Weights of a small mixture-of-experts language model, trained from scratch on English Wikipedia: a variant of SOAP for the experts.
Below are experts of layer 7 (counted from 0) of a mixture-of-experts language model. Rows are named router (the router's row for the expert), gate (a neuron's input weights, with its number), up (a neuron's input weights, with its number), down (a neuron's output weights, with its number) and show model dimensions 0-255. Each number is 500 + 50 x the weight over its row's rms, rounded and kept within 0 to 999. Numbers have three digits each.
Before each expert's rows: a language model's description of what the expert responds to. This comes from a sample of Wikipedia text that the model never trained on.

# expert 0
Description: Mid-word fragments
router:484514448506462495514496512575483440514454463595467593508375427562443515545575490467545413529511573577475430438418551519526518520501453532516512499562436599472488516502461437481372498463507520440497508604488488449568495527510509640514618364454572530553533439467465569512536616505495442506453518499541553496489569426515525453436481524484431512470533437529491493485515525547457518572475437449545563500546444491543435476478556540526576450481427622500544524583488424487487495456590526476550438537518554568512522513568528507487464537493471578459624450364491449420564557461447555466496488522540453527432519518478540495499471420456579497520497489475492549522512580549477468473497510533495470553472451503465520551499524513528487482601462546371532439397471565623507555469493446
gate1:482494480507516339457529410492480417517521564452485519535549617492572566506522421501496501420558590589408488445548412590586529436444472553515547522440493499460519459472563630442533493539522531426407517535509615420538497566554569490468458451500422482509425475516456471529416516500443471507492539393467471407546555486492536474494490490471545477490612524494524476533467498508515400493468520509548526472589418462499484507540644475520491450492467550521528470420496496473489475524472451530497526528481499487412518444544556505509516551553505577640531512635455496484475375498493440509456529549426529515435459514537592539497551515493551484464593488454549413480451483521564528447506481436574495562525475493503495482430531519508394475544459512508505436550525493453442442498463377
up1:554495508462575510497546428558493552550493527546530474458577515462455542449504399535502521478517455562523512521478460498460470505427504479456475514538549527508546448570439523398483352490480556511421490455473462525480445549429539470494533468460466535527480598460511475474518524539453494510432550474468537411502529460436501399612437509372541528447483527426496537574511533526441424480471587517555540547544487517520426391546524462476560503536498589511544385429479503453444536509517484602582502509476470498487543434545478543495456477504452515507582482689501598523532577488514550490503566354527451492482551415565514471495612506513540521540604480533548557422552587493498524429520471511497486664535422568537473477461480520511431552505460532403539501559492455467524443505537518
down1:497596583492590477515487524524448560567463506509542559542516508400478497488493594529520574469572574615499468547482506429559469433389525520559502468465523546574537538420479444527440490482465529409511458567523404448530517449478490500522501477531523499434586576376511520400443493483505426529460515549589497507584497565451515523472503516441667566430520505482488494490573433516499538514547538517513419603509466500459494370476459489511572506552517530524497539375480560469430501592502453555517493478547527646479443423480477486472415445495471511519605452604529509438510554492458490455534496543547457441502451507554596548517543536537486505531533476470431507449452572501512604477562444520467432554536469454494442399525501489496524504538501495535528522430511559409545555428496555
gate2:486463499466506477548443556509476481511465533515508480554510498522376602472533520485488416485378537409535530506483532521459494473476541450472529478455403458508510461423376481558437500479458600459524516437488593480634509532475535512435442519435476486410531535504482533505578486510533598617479523487459597432426381528513485504450484523514460471463459493426460472480539513499459502427450516501439516465486455563502537476449537469555537563430488513575468420526530500582553475435546469487471486548513531521540428401569559458466436482420466497582527493515564542498477587508449528503342536541504564538526594469557550536581460462489533597468471485479477414524464678526525433606462588536469467530500590526470506530534545489480462540529540445511489459543488474431482466515634476
up2:391470545494403575561541476502539510539540479494420423488471526448634505522532659432567511411570423552537546552544542504561514512500530487504570527477511517452545492524589438502481447482487434465492583533559440483426558453486451506611554454520358487629497553572524470527517455551541483469575490638487394510553505498465452507558488422519512454534531533513529495499510529448573493488529397507440503508460546431463555507394485383520509533576481488422552474479515547512462531461465535456493493522531471434412486563588491484585542571488433556437466542414491491493528514626526472453602455455472554551411470477495503428501511465452497500481549528501520528513600450502556446512460524482464534546550488551592476490523480589598531470463552454489481497553550504523451454488522455
down2:439533517538515476546439477501559523530481425410513490417501462496505507503560497554430410470538512492474583458464538447497531442536417529406465514513556471456487550509518604508447444456528457575541502523481417418421549537475490391610505511455452481511499529532499525470529598431446624486364404453446553491491515483416479519461480490474538487469548570547440442480580479546454505530483445532579508458542420523515484508479403458417409449510502602515521506483460603531528543517440513550517466476541410552496510442549521434484504451433456460525489539379479408610507593441397466501488478516498416492456484409488477447516492519491567569457467543485502589438436477548354541469539476481507515512490482511558532497478489622564455520420457440486557448431465516543513498572540573
gate3:488456565499510522514518533473432578471576512498453436438473540509484646524543637470479498593568458527468547483502487450523479488611481415517501386473503520538585486537491539495454532498468519492556474621537484486447353445489451447436594430508458510564460525437547554551423548542488441418461636571507562450464520389471460483470566537493464502471485519576506570450508394436530540447537564501561496530561437541466534500515357431425595552505418451567555492506437462470495577505465482460512488510436537582509429522568551507555624531568461531468606465478417497423580469530484540523490489397534499534486492490468573420564510512449560486478468511510490480540559544517502509476517496506473460564544531503513496543471508496484468586478396492504464487454536497505479500428442502
up3:409481512467491511469468484570468541443509546531469507450481441455535603556587552510502506558506457532424516448491378527360492539498471438502501439442461554561558561524490503540481466571543525496561567566498573507489457486443457499534519420497523450532433464491549583549468481487447481467425588501518527527413572459502383464461513567466451516448471495513543582417480449479532531557509530514594568495494507597470501586552493514436526514491496499585487388515382474487497520524428539485544504477390521600543473445509448479455577577569494513482627462503478491493544403455491512555485482339391491519435514504526597441568479526525422485455448503489526498498538448500546487435481481522427403642535560468580485566540468495563461526468493503534428511480544551389480489491500523
down3:554498521495551523505524566546528482465498499536533485460639501538433628501643440475497466526454509423493602477531444458579520578529432513519471578485516446486411499490467496473508662613558442495536508586589521475547463478454549504481514478458499463569550469498519481449521602549556571483574429540515468603480492447457483529531526472483405440449531498467561488450589562484510540434448388568430424521497493496498479504523518451450445421514547527552430510499553444576486429528422485458458430518511509453520354524450549579538492485465416566519492486464549450490512465522533515445506472508563522508624505424442545490557463498493491476566496543510482523411515577484483462541406419548462507434483540518587578469526471557624483520518518535511549523434459487532567574535511543
gate4:486451478504474420417562474465470542579555487485433467518492492515530528569509483518464463554495462513518507543482479389403529495553478493596528530531424511525431374499476552408599472470544561498584477505544448382518515481497494417527564426547542464489489444483461574438413502501429464510453535525506455559462476467522558504513529576565431583440542472378519516478484431581508471485450511437504523571515444537493496539522407525398512466488511499447484415424480475566546469465529445568513535507498585405667576523455505474434390564503479465524497505387552550448613428482492541418502491495502431493519482547530512516458535563521478548511469528504485453476503494418515384513492452480571515522518594534563606441552548537519483434475426452481515383457447410530478508541517448
up4:529562576507485546502465654501585464475493441498571523512500416469499552383499491563482518541535441530415473540551482571406521552543514471399498522409565477462462545555498517495441491469474492461581510510448556569549493543540450430496460526493557543624456487544379489467486381496528621392497502466453605472485498492473386498585502462543572497561518404549478516559433560446568508528559498537506591541514642447460517534511508442539492447480547486523506491591486494442505513489496545498442475473450477449516399476486504586486579527530510583452559572542413494506433462516452485587506450428493482529587500509436486542474491525516536538569495494503480476553545444571473484473534535471463515484512518380469456529424509467411564449574580453609494551541549492544521465471452505
down4:544649520464513565480505541471463553537551466485519544464533502559548534504504519520513428554534497479475504459641507540475546510393473568533569464477483453410558459593492492582417569482510467475508542677573466480525510553520627521558515516571581454576632422464521510428568435450530441444539543447535514547538432481435453556494488527525512511501479488558518517461562511481501498446427481554453498439474406493475557440447453498469487479441622458499488509395538403472501476528455568365443515517546525536518476519476600465493509489536587444505441526567514488437483437515524574611504470564458478507534429508457515474541557524548524509507574524510446576459538496483552545521483362575497507448450502510505437476475442482438476469498502505466584592482468460423575502537485552
gate5:510463479524536415609511493532457513464591438501599529549543399554491537520494489505501522507558468485482627404471550556597598548509502575541480584524454473520452480492489523449520526438496541500449583479558471537516472502519435488408462500477529487476513498495330542594476503505578523548555489513401578441495555525529517497500483547513521485498489460513530480489507422561474558466488543474504582480483498438426554477511584482489415531472406538437518540516569429510550462444539584498527506500517451536516491464529499480456395445489429575543466451477433605361486508502511510457634485438479530553548499508502616591468507469502516466539462581447504391476581565507525536456514489502531380366504556473406514483508499434532523594525421442450465442550500554489474561426520542
up5:485541459572509439423563461521477518477603598598469511471479484501463429539450581556554468526563516474514521459496486583488476491477503477555472467429471468528519584433486550464535498426484453471532512503461463532499486537557575434551556448561543456477530546472471439514463456596505464524405526494531469573542475487541505523513415460435616586514520604468489519429489548454508499552613557568548429486481529533574526513460498495510576613496573568560465491487555525547552344491471492490513420604551560512581570528514624515534493453442528533514523474478565518519543467518439393425535534608486504517557554608552509483499595554492507587477570568571490431489479430451422444483459511527429505516596529485541456635528489454560438505500490445490507492434474489567520496423509540
down5:372489379521365523505461491548441414537521550462495478551515486466472591552479487446458545446518499483515471557474496443432440449552397503492434479570561526339548476501488548525528503486492453516611507517430512558486445478492450603419462600619603531460566493498454485513393559577449381478434489519560487492488491554473592500455478498562426591518562511536553396454530487451461531458521514475393538472451585495414426448521414532541412430512493585529478567485539483458546415577452475528509477498506473443472506556486484521535494531554533394446532508550477462476473521488420542407501500534510518519449515521415427552502441472493539493426459478509519563501527467573513574474556448496470573490545455488488427449537515425494578457503453448541522522495499471517541512460483441

# expert 34
Description: Name fragments, infobox punctuation
router:529516506603502478521520482530484448469504570622442530483437453498481579571538549412493458494542537490540503371411492535565491593504456558566554473506489523361413556464539414508420400405478568435521511554449451523462518478554470589510544443433413517541494470520530545541533475475495492410451403541541571492472431465437513489374469465485437491410514523565468531562567555490558509548509449438518458507481518488515466456505535493490569543461501512552502422506519457527536437509572469412540421504445490484412605505540464451457552624559519461417493438382476484513605589477472516462525476487421564464427548480475461450527548441469596474501494461421509494493510476529587423482485439531531450568481560591462580531452446502513495460491522496446490519509547565570497516476494560
gate1:473451514583555496509577464506523440547525498549385583523528402492553401431503528445495642415447491463495551512521483499512486483500571504457455499441476514422493491495526559464488534504484562490535463435536562524492429559510538481545483473485464492558519487518563527601447506454516543551492479444504578464529519556582473409525475449440565498494594549511517414474418542535502474548498518495466412553532572516449544561492487381444573544410554501424505512557513451403549442414571450451499501469557523505421448515450509430439580589453616487509430422526447464531558519516418493521512574508479531508566550509477532559525587441525558527480511445397516361479543484547508497516488523483570482467551463545477445585545455533462489394511439521485518631495438467560400538410544465
up1:554460579469486493429545556501496489491454522483528538525443568475555533507453525499510517506401438534528506395466396510539546501427534496450547590514520552538517500525528483413499530422562511534459586523463511563479452553420394427437500537572496439486515534493456376563442528441456585467454456446416496552537525503488525471499469472464538540544630497517685461483506489513629545548558525548438520481517512509543446404554523426451466511560549442541505450530466504464471475517484394495499531601492619487496465434524528584484492544488402501473507418516592431582494581524551528508481531445406556505546532486462493567447592434466500515517509582472478505435479493534483500520436543475522423581585546459524533540432551558483476550464482583412435521462498582444491586539467495
down1:476491539467516531530532505525450482553503487507504510479456363432509602568471464533409506440625549473483404574565484534453557549490513520526394435500541506556562511574529494488496477463562632512526582542437438494516511436500565621582529471446384459492506468446475533526491532561544512565508581565519538548515520498514544492509493486543515501370570579465511511514447512462444488589563501451511525555479418461498424460597478481510433458482520470511481481497496586542422520527566581504491427487552534453402436502541518528531451525460350532503410500466448443518497499545470400490579529468481467469646521610448580412477475483453457545536462531517569485490464526492484554507458503455537402509618500501484462421457436509459501491424535486479510445405520468535464506421449505
gate2:529585563662496604575480406473512540457463594540499524521441499470511488495490525525398501610512529480503525519455466500471502536457495448587479455489538457425446488567496463417355520571569557529461447630436491504425502594431526576502480515465373483480490449420604467422523487501493486448455457545424517476423434429597438466492518465531440452511461527583487534448513467474472436401546572505424503546507509582532502553539526549553570446477428430476485458539545519405471498482502498475448439545479505512522446473471512475398510600454373456472566472492477514442529357487462472494548425533551552572493493502541413502449592529510553528547504409541507460463511482546493524578502449490519565525465528545499484500486473442522413490561494502521548450508488537510483461512460461
up2:434535540576498495585591545467375472488471473535486488571509545507492464527420455583405470446576545432579559519536478588507456488495458489538502527517515505446447406524469453484533472492481599492464517571513524547544549458483455571547451413475409461514544482479557521450587438475513494434465457524498513503479469497612463447475466448583469496507513537575492523462546463470548470486394546454422490541488505617510544558538476537482461478560378557527381460522513495471362471496547538525492452567455557531563428464550526531437557530532416399416524506467525539446498427505480476465548572483627527494497521457566426523407525509581421546495498501515554479479601519506537494549462467468516530519461534484510557491493495476589457637588475429422453396403489449483453476541489529
down2:481467524450494426614521486478476437503458414496507493475597481548561594505503520529484412573523517524533473592527567603516498495477498465522483552466541556438392448456560561422497491450561529517532503531482477552471446578466489480488460532491486570580577462593553472565456515450524472463562505555490456460472532574536440526539534516521508519483413403437452467469517389548490503541497566452571501576460482586448482445431553506477500480409478434454454572437567568493492525579438425510522470438483470463472442576561389590467490488516527504571570589536508481401439498521481441491412501488481477534512426514548657471454508470636607633482459478507485447537450597428523502511493507487551499405518507479476494436543469456458524558525522496504544536540554480472519464389453460
gate3:590430508503478591430555534438541437502479470555555436568511549427504470457507628534478453503509491500405597420451468521564487577455455418520483509425615575479480478418506455497541512371499441468483505584521514484507523501543478525507567418527453446549533517429478565538425578524548474439427550476467499330511502478525561492487535481514443531415606500497499447432598556536459507641538453527427513550492500521449498465579477522472542522494445651504442513520447511444477412484450527465505447530477536458514575451507571505531436553526573506499559498429564470542449509544445548515465471509424470461593479544478512617494478448610460421443481471410453543478423500520512518433529509444507526485454505516486526537484539535551485545471475414496544462536511549545542526516422447
up3:478460456494566599394475562520503527532440471475511592373441591494612526473515509432547544524425497538508425540505472457472507506471591514468507468409522487448530503481465505519484450574457524446486533440497563479507488449499590471480552480498478583507439554557525410495496489493542493510591552537522491438500459405470399500503456530415402507467555549467516519514525504392566458515461426551479445445345531547441467553626570477486460457486570564528483588539533553491532586522525553432479519447435428530504502583606507563452546455539502443463517407500477433462507446555482551539418486432490411475503510459553499468462615453517520509426592477513517509517459458511532479496493480451487528478361590578541443465551444543412535480524546541564513474546521571542472561512563490
down3:431471490502558473480462568587473555517597371509562542506414463462499514494538494477504426536516464498470417544579476463581526487526466493536523535519590423487476305510583528519477448476439455541379425448548482476478363421522572464555502523478561498474453559475496463561436466457536565502443570508513476493526525454462457473424572434513522447487519453400533494506474427541534494613530558499555483473603492487429524557429449591452548510602552576456507543539466553498456556461529535560461468502473533554496590483489516530494485498572438516472484532375495481541470563587529431404438522616596533452468462393515545466544520500512475491545567417508532469513475476452461469549484528558464581475491503459492446448567516493513463536542566574529489541528426462439450524499488522
gate4:453497457615495510509593432356560496433500561542449460464551588499454418529456356472449495515515521491461447550422448452511502453483488513460423480457435452508465564479514475526529390481544551435503534469473348589465492531480472559473533465498411542489496497494513488438502525517492459453446495461559535599499442527487457487488529513544488516580460520440464488510509555480562456521544508422575480514474549550547519428504550533536615476463552488487396522392508447406493487465444473551410604527450491465492531505506553444525537494340466526506489463478486482569498538489493484575496467556461471503464503436476504462515506509477519633570415345400502553442410522579552540528532466515548554535450487569521576488502471485500421426451499514492491473425503477516472508516468644
up4:592552447466527497460517441520538480549552570421530547588449549494475560517394548475537555466583418527581494535540562512481507549487557424421458475476556638543493469566500531493490543476533498511462398565502514497475471426529473497513613489602511510505456397571533491431519535607489516517525560413497428546598554560548484501459510491514560524573459531475551520570587500495514508495488492480530445436568479464507469544440491471499514510530470538411509515516494531469477381459453495455470441456577490498562549559531500476452497501541543429422470579428589600441532515479510387538498553541565410519566513602537589541476464433527550451439456617520522452503485462478393475461481380378480589501507403493449465464493520507498523578515544558501524491468436505576523472500504571
down4:508542483586518476461471480436458538502534517494542547560551481459498693503466503566523431519457510430531560469435512512517555575493478499523490519538506486479471564511488481610487483502466513518456463428516514433439511518505433469465539506577514429449603461418518453481620514476512452468491572549629416524561575549535456473458433463471444447550405427422546425517484404574482528445493508509531438512564423508426438513534537513448567541463490548491514475488517479479453373529516481502527425463584486549522381522499430515601532529524621431507539537508543438502513498587479439486497512525563483470532492511486498518505561428517527468531528552511590555458509498554540469472490562462561515467450515547530487464427559553609471620550420608506575445587511551445506487378534425
gate5:509515633503570482484514521464487453494415513499464412504535440556445573573533495562535448501446435430498481458467497545555453655518608590553479511505413483527537474502579507545394432339509468461475482441530416522553473499523430585468524466421466418485526500497482561459523598525553464490585587576498566574495470555442456517448569441477499450435461521589444494523551457396533459508543479472474495489478523539513486552426523550489594559476489510527529395527512424526416460469598468529446515603520548572478511496556511548516447426490446527446564435452451547547560527473474439553540523486560512499514459498562503548511489501527503533480514465536525532486457486467532508483600477492501415541534462499499583537470487599534504385432502516536466489532507539495576432513353580
up5:552560365539455524507415488500509459481563508495465601514460632494575441502461444508542521595523476558531530430547481500429590470524442448480526483510518537516555513438496424535614553593509574424492429535367544474486577480479507449516438614481474499510422454469440433404497455513426596509521368517565461460501497490582545476491457508495572502579508424522473422517501460510486483518474562534460474509538497502499483513515470577489449501459517481410472501582549534533512486529385496474446526446526467530525477484447491505558539541429532538526571523542588529577492453464558450407517372556451550493468496659470553452573524485537496504467522565523433521492529437553485523463479471581443623459417456509528498478460551520499523492518495495544483497501454475595399557520561425
down5:561491520494446520446471506558477541492454508519603575491472580514519610489542539520476610569539478608495560420524410526505564559511471466614523521488453544428485537539537522427485560534470523432476509547406494584592553541500449541421465505438506487520436474485553552382567569527465464556489520529597522472472470467569470522428528586518472570441477497483503545508542446492558544438442524484524481491567465438479558428460518581533515468432524561505480528553544473499563582507453451385530551580413506532560531521666494526518463582494482580585524443522520477510537455463549480549487531514394639536457476565442526565550516605514521488561529440492432462531421420469562508477526451459534470461482535512471528394524455410456537564448413503487506575459459494478510518494464488

# expert 26
Description: Pronouns, modals, infinitive to
router:588522568461488502522410400547520501450521479479507427470490484541547513508489425452505514489524439521552507469444463553612555539517431419543520495498469575457498519572399533473475395446434443565553471567527465499544468505528391519514516453495473492468560516469494627579557504534482503504507512512498523498501494472469610465459497479495469549450517370531594524559484427493474534532456402450485491545495340457537460529521525501544489530451483456573480494619499506488489552466503525524407492397471555545517482465563446466499459590522488491491559509452423485503537464417452553466428405479498506482522588534379460524599594548600445476499478493475564516450548585530483342602524474549562509583456457447503546528527481430528489455506536543508533540340512538527521535485542472
gate1:500511481527521447370427399567504508414495554561391513507502416472568507538476593550518525483493454461514534560558484541549534538456438485501547482571427534558443464541568449381519524459550417538509539543503509540492614441512546473479457491542536424366562443543517473576593608464556635484500535442605475440532459472498503537484539469542473595521533450548441500473582496514499523514544455485551422436491474521538410524502493499524530507559553486514340466483546478534518671483404454521485625403496487488493481460548548481537466589511463515443509533467528521598531551482557500498512498539557479478506540493420484463487447542451362493522557506528504509577490567473521556587543550509507487481423465551543491494478517521467544530476495465435447470482434497545532463562476543
up1:437391511523473537652472474528549431497498486554502469497511535399456504446533488458379477541494611562531571373473549533480428492612445514494561520439522492562553567520548530490508516410456500366426530446500495490403572478501615455518492485467525504510559472448435509655583463499476473599525531464554531468477468478567537433472479472425476493446477479524546475569510518565565503508577568538499590459573475434480567530472432491442482505476405498562485427544536483488523449440555442504533396493476456492592539425603486544580531394494577426527498548502383471470481507545507476496459525507495500539482574533485523453500547505464486593407489487470519427497462552554442567510471486523543498495514537481510505542567553468477522477529500486490442479458423377486531505496558440
down1:502484495586514475537557507457565530463522431506516520532544494613605528497500350511495513476528519489420482448526531395565520471503471401463515453597430439491418522468507560446509464481483545414510548531547514561427543388500474465468548438434501550511436636542498526448419578510453499411417589606564529545488535537520533536445519514509515470508449570503482564565475483508467528456464447507490505422453435509537461500518590532589507474502508473526512496633495592519555440490551518479495486471518504427547427512525377425494518403496428535584481474561498521527465544499508548521445544531468567471428505633365434555488461508520544467488477582470491467560492553478464522541523517449409534515494532524482462507545398433430507406530555382513554496505472561531511502441446468
gate2:480547544550609533500560514473498473607548523468406584605546453442488570540467534501501386573520534416471474553592566453473456577573543537421501495475493466566445438544555431471399413522476476571451513461531527560503442512466513490479622491527482535493486495599488441479421414507470445471486488534486505547399463503508526545575582474487459576432487555505569567522510549509544435462562533495499579496530562510614566447545538496515467496502504516484527449640527473545508434507483499518490500501519533458445480537493530542431567515527464497463551500517462549484443490461544385478533478545385442480491515466488492556380513496500455505552519574463472454539417503456409549445510452451548475469450596452386578452529436418517573529428602542437454474498451514493453399492516466
up2:560506423415440456423511491562460528408456435525569501364527524511428444480465428550422585531511432601489479456393446468486444470463521449518443461479565552554517531447573452486554536393417506426471481539506540498522454445489460486486484493433522450526492456367497341482510540518468517540454538370435481477509456487465523484534502516491464436537551439486550553489449465501420510554497415525514429500542491551466432511559424478442534466509555494528503540354518525458484432462549514409563467451518470509562491515493570433435439368449490551511518453406506471552505544501473510551588561507532486512475495453506425445496396547575567528496557518610508600484584485484473486442525493574460534477520500523498493485467518475457528442598545463542498464548528561516527540465450593
down2:578513484485490437451541472528528531478429526449550570437512519609552446496512496519504492407533483526513551382402596518452550558589505533545542476493554447501477474489501422497569478459481447491580463492490500540532585491543398494527561478556536533469527514598534389537478493424517497524555539510554557459511405597468508521495506449448474451556499532531483451590409515508480519520483428510521499467431388530470570500521469492589505502522497445540461376513463521458436561492512560438489462531523424547412469414565551495523486559525511511531610489507470450475545489461461502484385446456605509489491608523502573544553572497493420500473474604399462555404467451423524523461547588479550512562488553525538443511500471429511483457535392459538532583352474414496518525577536494
gate3:538581460501517482485421541455558492533532473474433527589604535484474587543534520382516504466498528540523424405599466553567500578449526531551515593554565447499481423449443603484411443545432474494548478496523418431404501524438536435490494459529434456587407550459554410579518609502514515549563531482457515479522456557500538419577547445420579516456507494474543537459531537443468486509480500485505546516514505510502558577535466534530603592489476584510514629533538487521574516437554410442534441507543494472480504543583533514477535507555510531601498458430474502471376488509540517510456535455574514538466555457415499466495455476551473585469457484446421490463565612516528610492492490553521601535487550452511495376487499510506568473474498485521537456549464484533500457509599459
up3:544525431557608545458501577495579446579454440540450528452569497481511491502532559572456531443466478521522393408567454475499435559475462498628494572426580380571482470493544491449389529457523446461516464520482436445474564418488474519483524571458483490478443495554573462544458464452527507431579561402545539526492457474430505431595530566445598459547512477481497442434448492501517436449437467513555538421588609466438426564536465577502500433510513473531546471461490421558451554484540505462604503446490509472582514465400438556459480538562507566551550492452535569479430419417515516466487530437488404487491517487477519465419541511503449586434483480455493550442524537524550494464502499514524582599505479539518518464493491559442478514435583598527507466554523436566438515546514493
down3:438488437507594511482565478465580506497445450503505467444518353462578400491496523550519410512344579543454510599406504460482502507572411445526497424426512510482554588450505536499579563556526619484463538540516484457577510578478519518531416442458498477436464503472484494484569446511439482503527454479462492538509463489472487494492597449490517496591385437553535500577565470536471498541488543502552489592412473483576538578471522452523547370523443422514509456388520494460421453479593456580545496494476440561549428493559417455617426488524450514543523509478509508583482513462450495523496499507479573440531579491564530521513506404501565476450464439454532505521480534505499495465513503660463496519460549394515507505479481458447572541533471511544458525435493492466541479478466442
gate4:499493452522444586542533517515496363580419504424441484551517578460538509429553566493524564509519491468572505507553570519493478585513483525500492567410411575514477554472522482482495479508489440485537510530470510424413524477513555449485502539527470467465525500539363520528528529454510567420562450591550523522471504556485480595579503598535509462450470607465639483455485559456490524494585557524521540468492512444538522481511469470514484438520381442460528523493526513519481472553544465502519478504491432386506477502524490583493529457422513480559372492488532431478519488583566486552502519563483474459538460519437560488448434507522402498464371509444526410518551467579414624572456450419467585505452494478554526577602503422543463460450503596464592523501473517434552530609493475
up4:493591509519535498534570537424448566488544494574508512559526407471410506585480549514468499510493581480483515485530476389455566519513559527461463486518549378511456529543565415490523455598458542515403550518526542560548507551473534590460523519515406534481443456471572380456567449538553502527471505557455486450401568459488557477600509540513470559555477492480492527435474446576511542517526504498552422557465553466553629591541542502546451497502558533448467477526496506494446433450400408484552457512562555413488444583478520461461532441426436519416557478502494538481413474373450453538522515488476465533459417460597543500408517464387538494522549561502552505542553503441539496399534587501524419535537510509479540492473431560466599466549590502490457517553575470529530477448469517
down4:514441488513438512458469532475444443482550459461461487492387420426385428399523591470531511560504543484549447467412470458477447404553486543425492485524537535584517570479531423495514510482519548476595492494486466355516464531486557433484529547506425518479520452518434431551521570531580478501531527546523498500432551448515503525406543559489498567524575499367490504509487555536521430462526486540570430547551497461548487567364463532434440456516411498424530484471466478532435437457539455451492536501457512403494555531605436497547567516437486529417427436531524509543442441526414496526589502515433469572510449536502445502405551475491531441521435497441377491599601466541468495487561492560548515531511517470404552549495510463521504490450546537502483490623547515474412455517512571
gate5:533495433512563509424534396460454482532475539472563381382475433519399544435509366546479515480469538505486511439491490446553447532475419562509523411493512416485549444501519478557501487473579484475462494498431489494496520551488571532515450513496574580415503515467421456571672571524505571426496458504556590542457505515497481350474521536480534370499510500447627476500454521472516489468528530509463550406541429498579420495528572461477458413507436527507453437483417545576531460472562448504541553428572564516451540469570462567502472566528522522422479583506560433562462430528481608458446501426592502497496539532493543517491477457464462565486505474505472513474535549519600456543455512517496543537546402549514495506484495486531530539510527497481462557460566548499442410588544496
up5:598436522460538476453541480513526461500507534556560465478481432467514510512513328552474368491343564505548486473546510491516494467578469545369513309510484433501606507522542505405497577479459506514477467497535475454499451475528594477487531562404523509513531435492464472541575554483506543547589460410482522483490503516532412418531445602552501459530420474502504459483516512398452494471451480515499523535512473540568461469531560486517479488480463541488421439572431549570610481481566467517498461481514531495410459478509515511492512576521495465499532559539551422520479516478548573424414526480541561443475524489583497510494481411463556515550591460479503509484506560458509480472487486465354616495541392508580417507466510430611497565496420537506525495438505496479541449503513494
down5:577429496493569546522459506544550451567488517503394459430571542379503466482546454568492510530380527525512502468512529500546434488449484505498428483503540455434449510501477476465475524494468483528463512632593451559560499477571468512472414442526563573528569579521455474461495480418575432475473433541484498483422507479479499562471578481526499549513533404464549482455579607408456409487528523475516480464504508511415507445501515448551434491498460553436490424373510536572566466513496494496470572533520466592357519465446565513404482490403483497464414490431537465442497472408542528359499472578572405535610555498562524581563525465513604532539463459491596554484462572485530472509449501516502430516536456519511572481590474600492484522492511497531458528494466470442530437496477498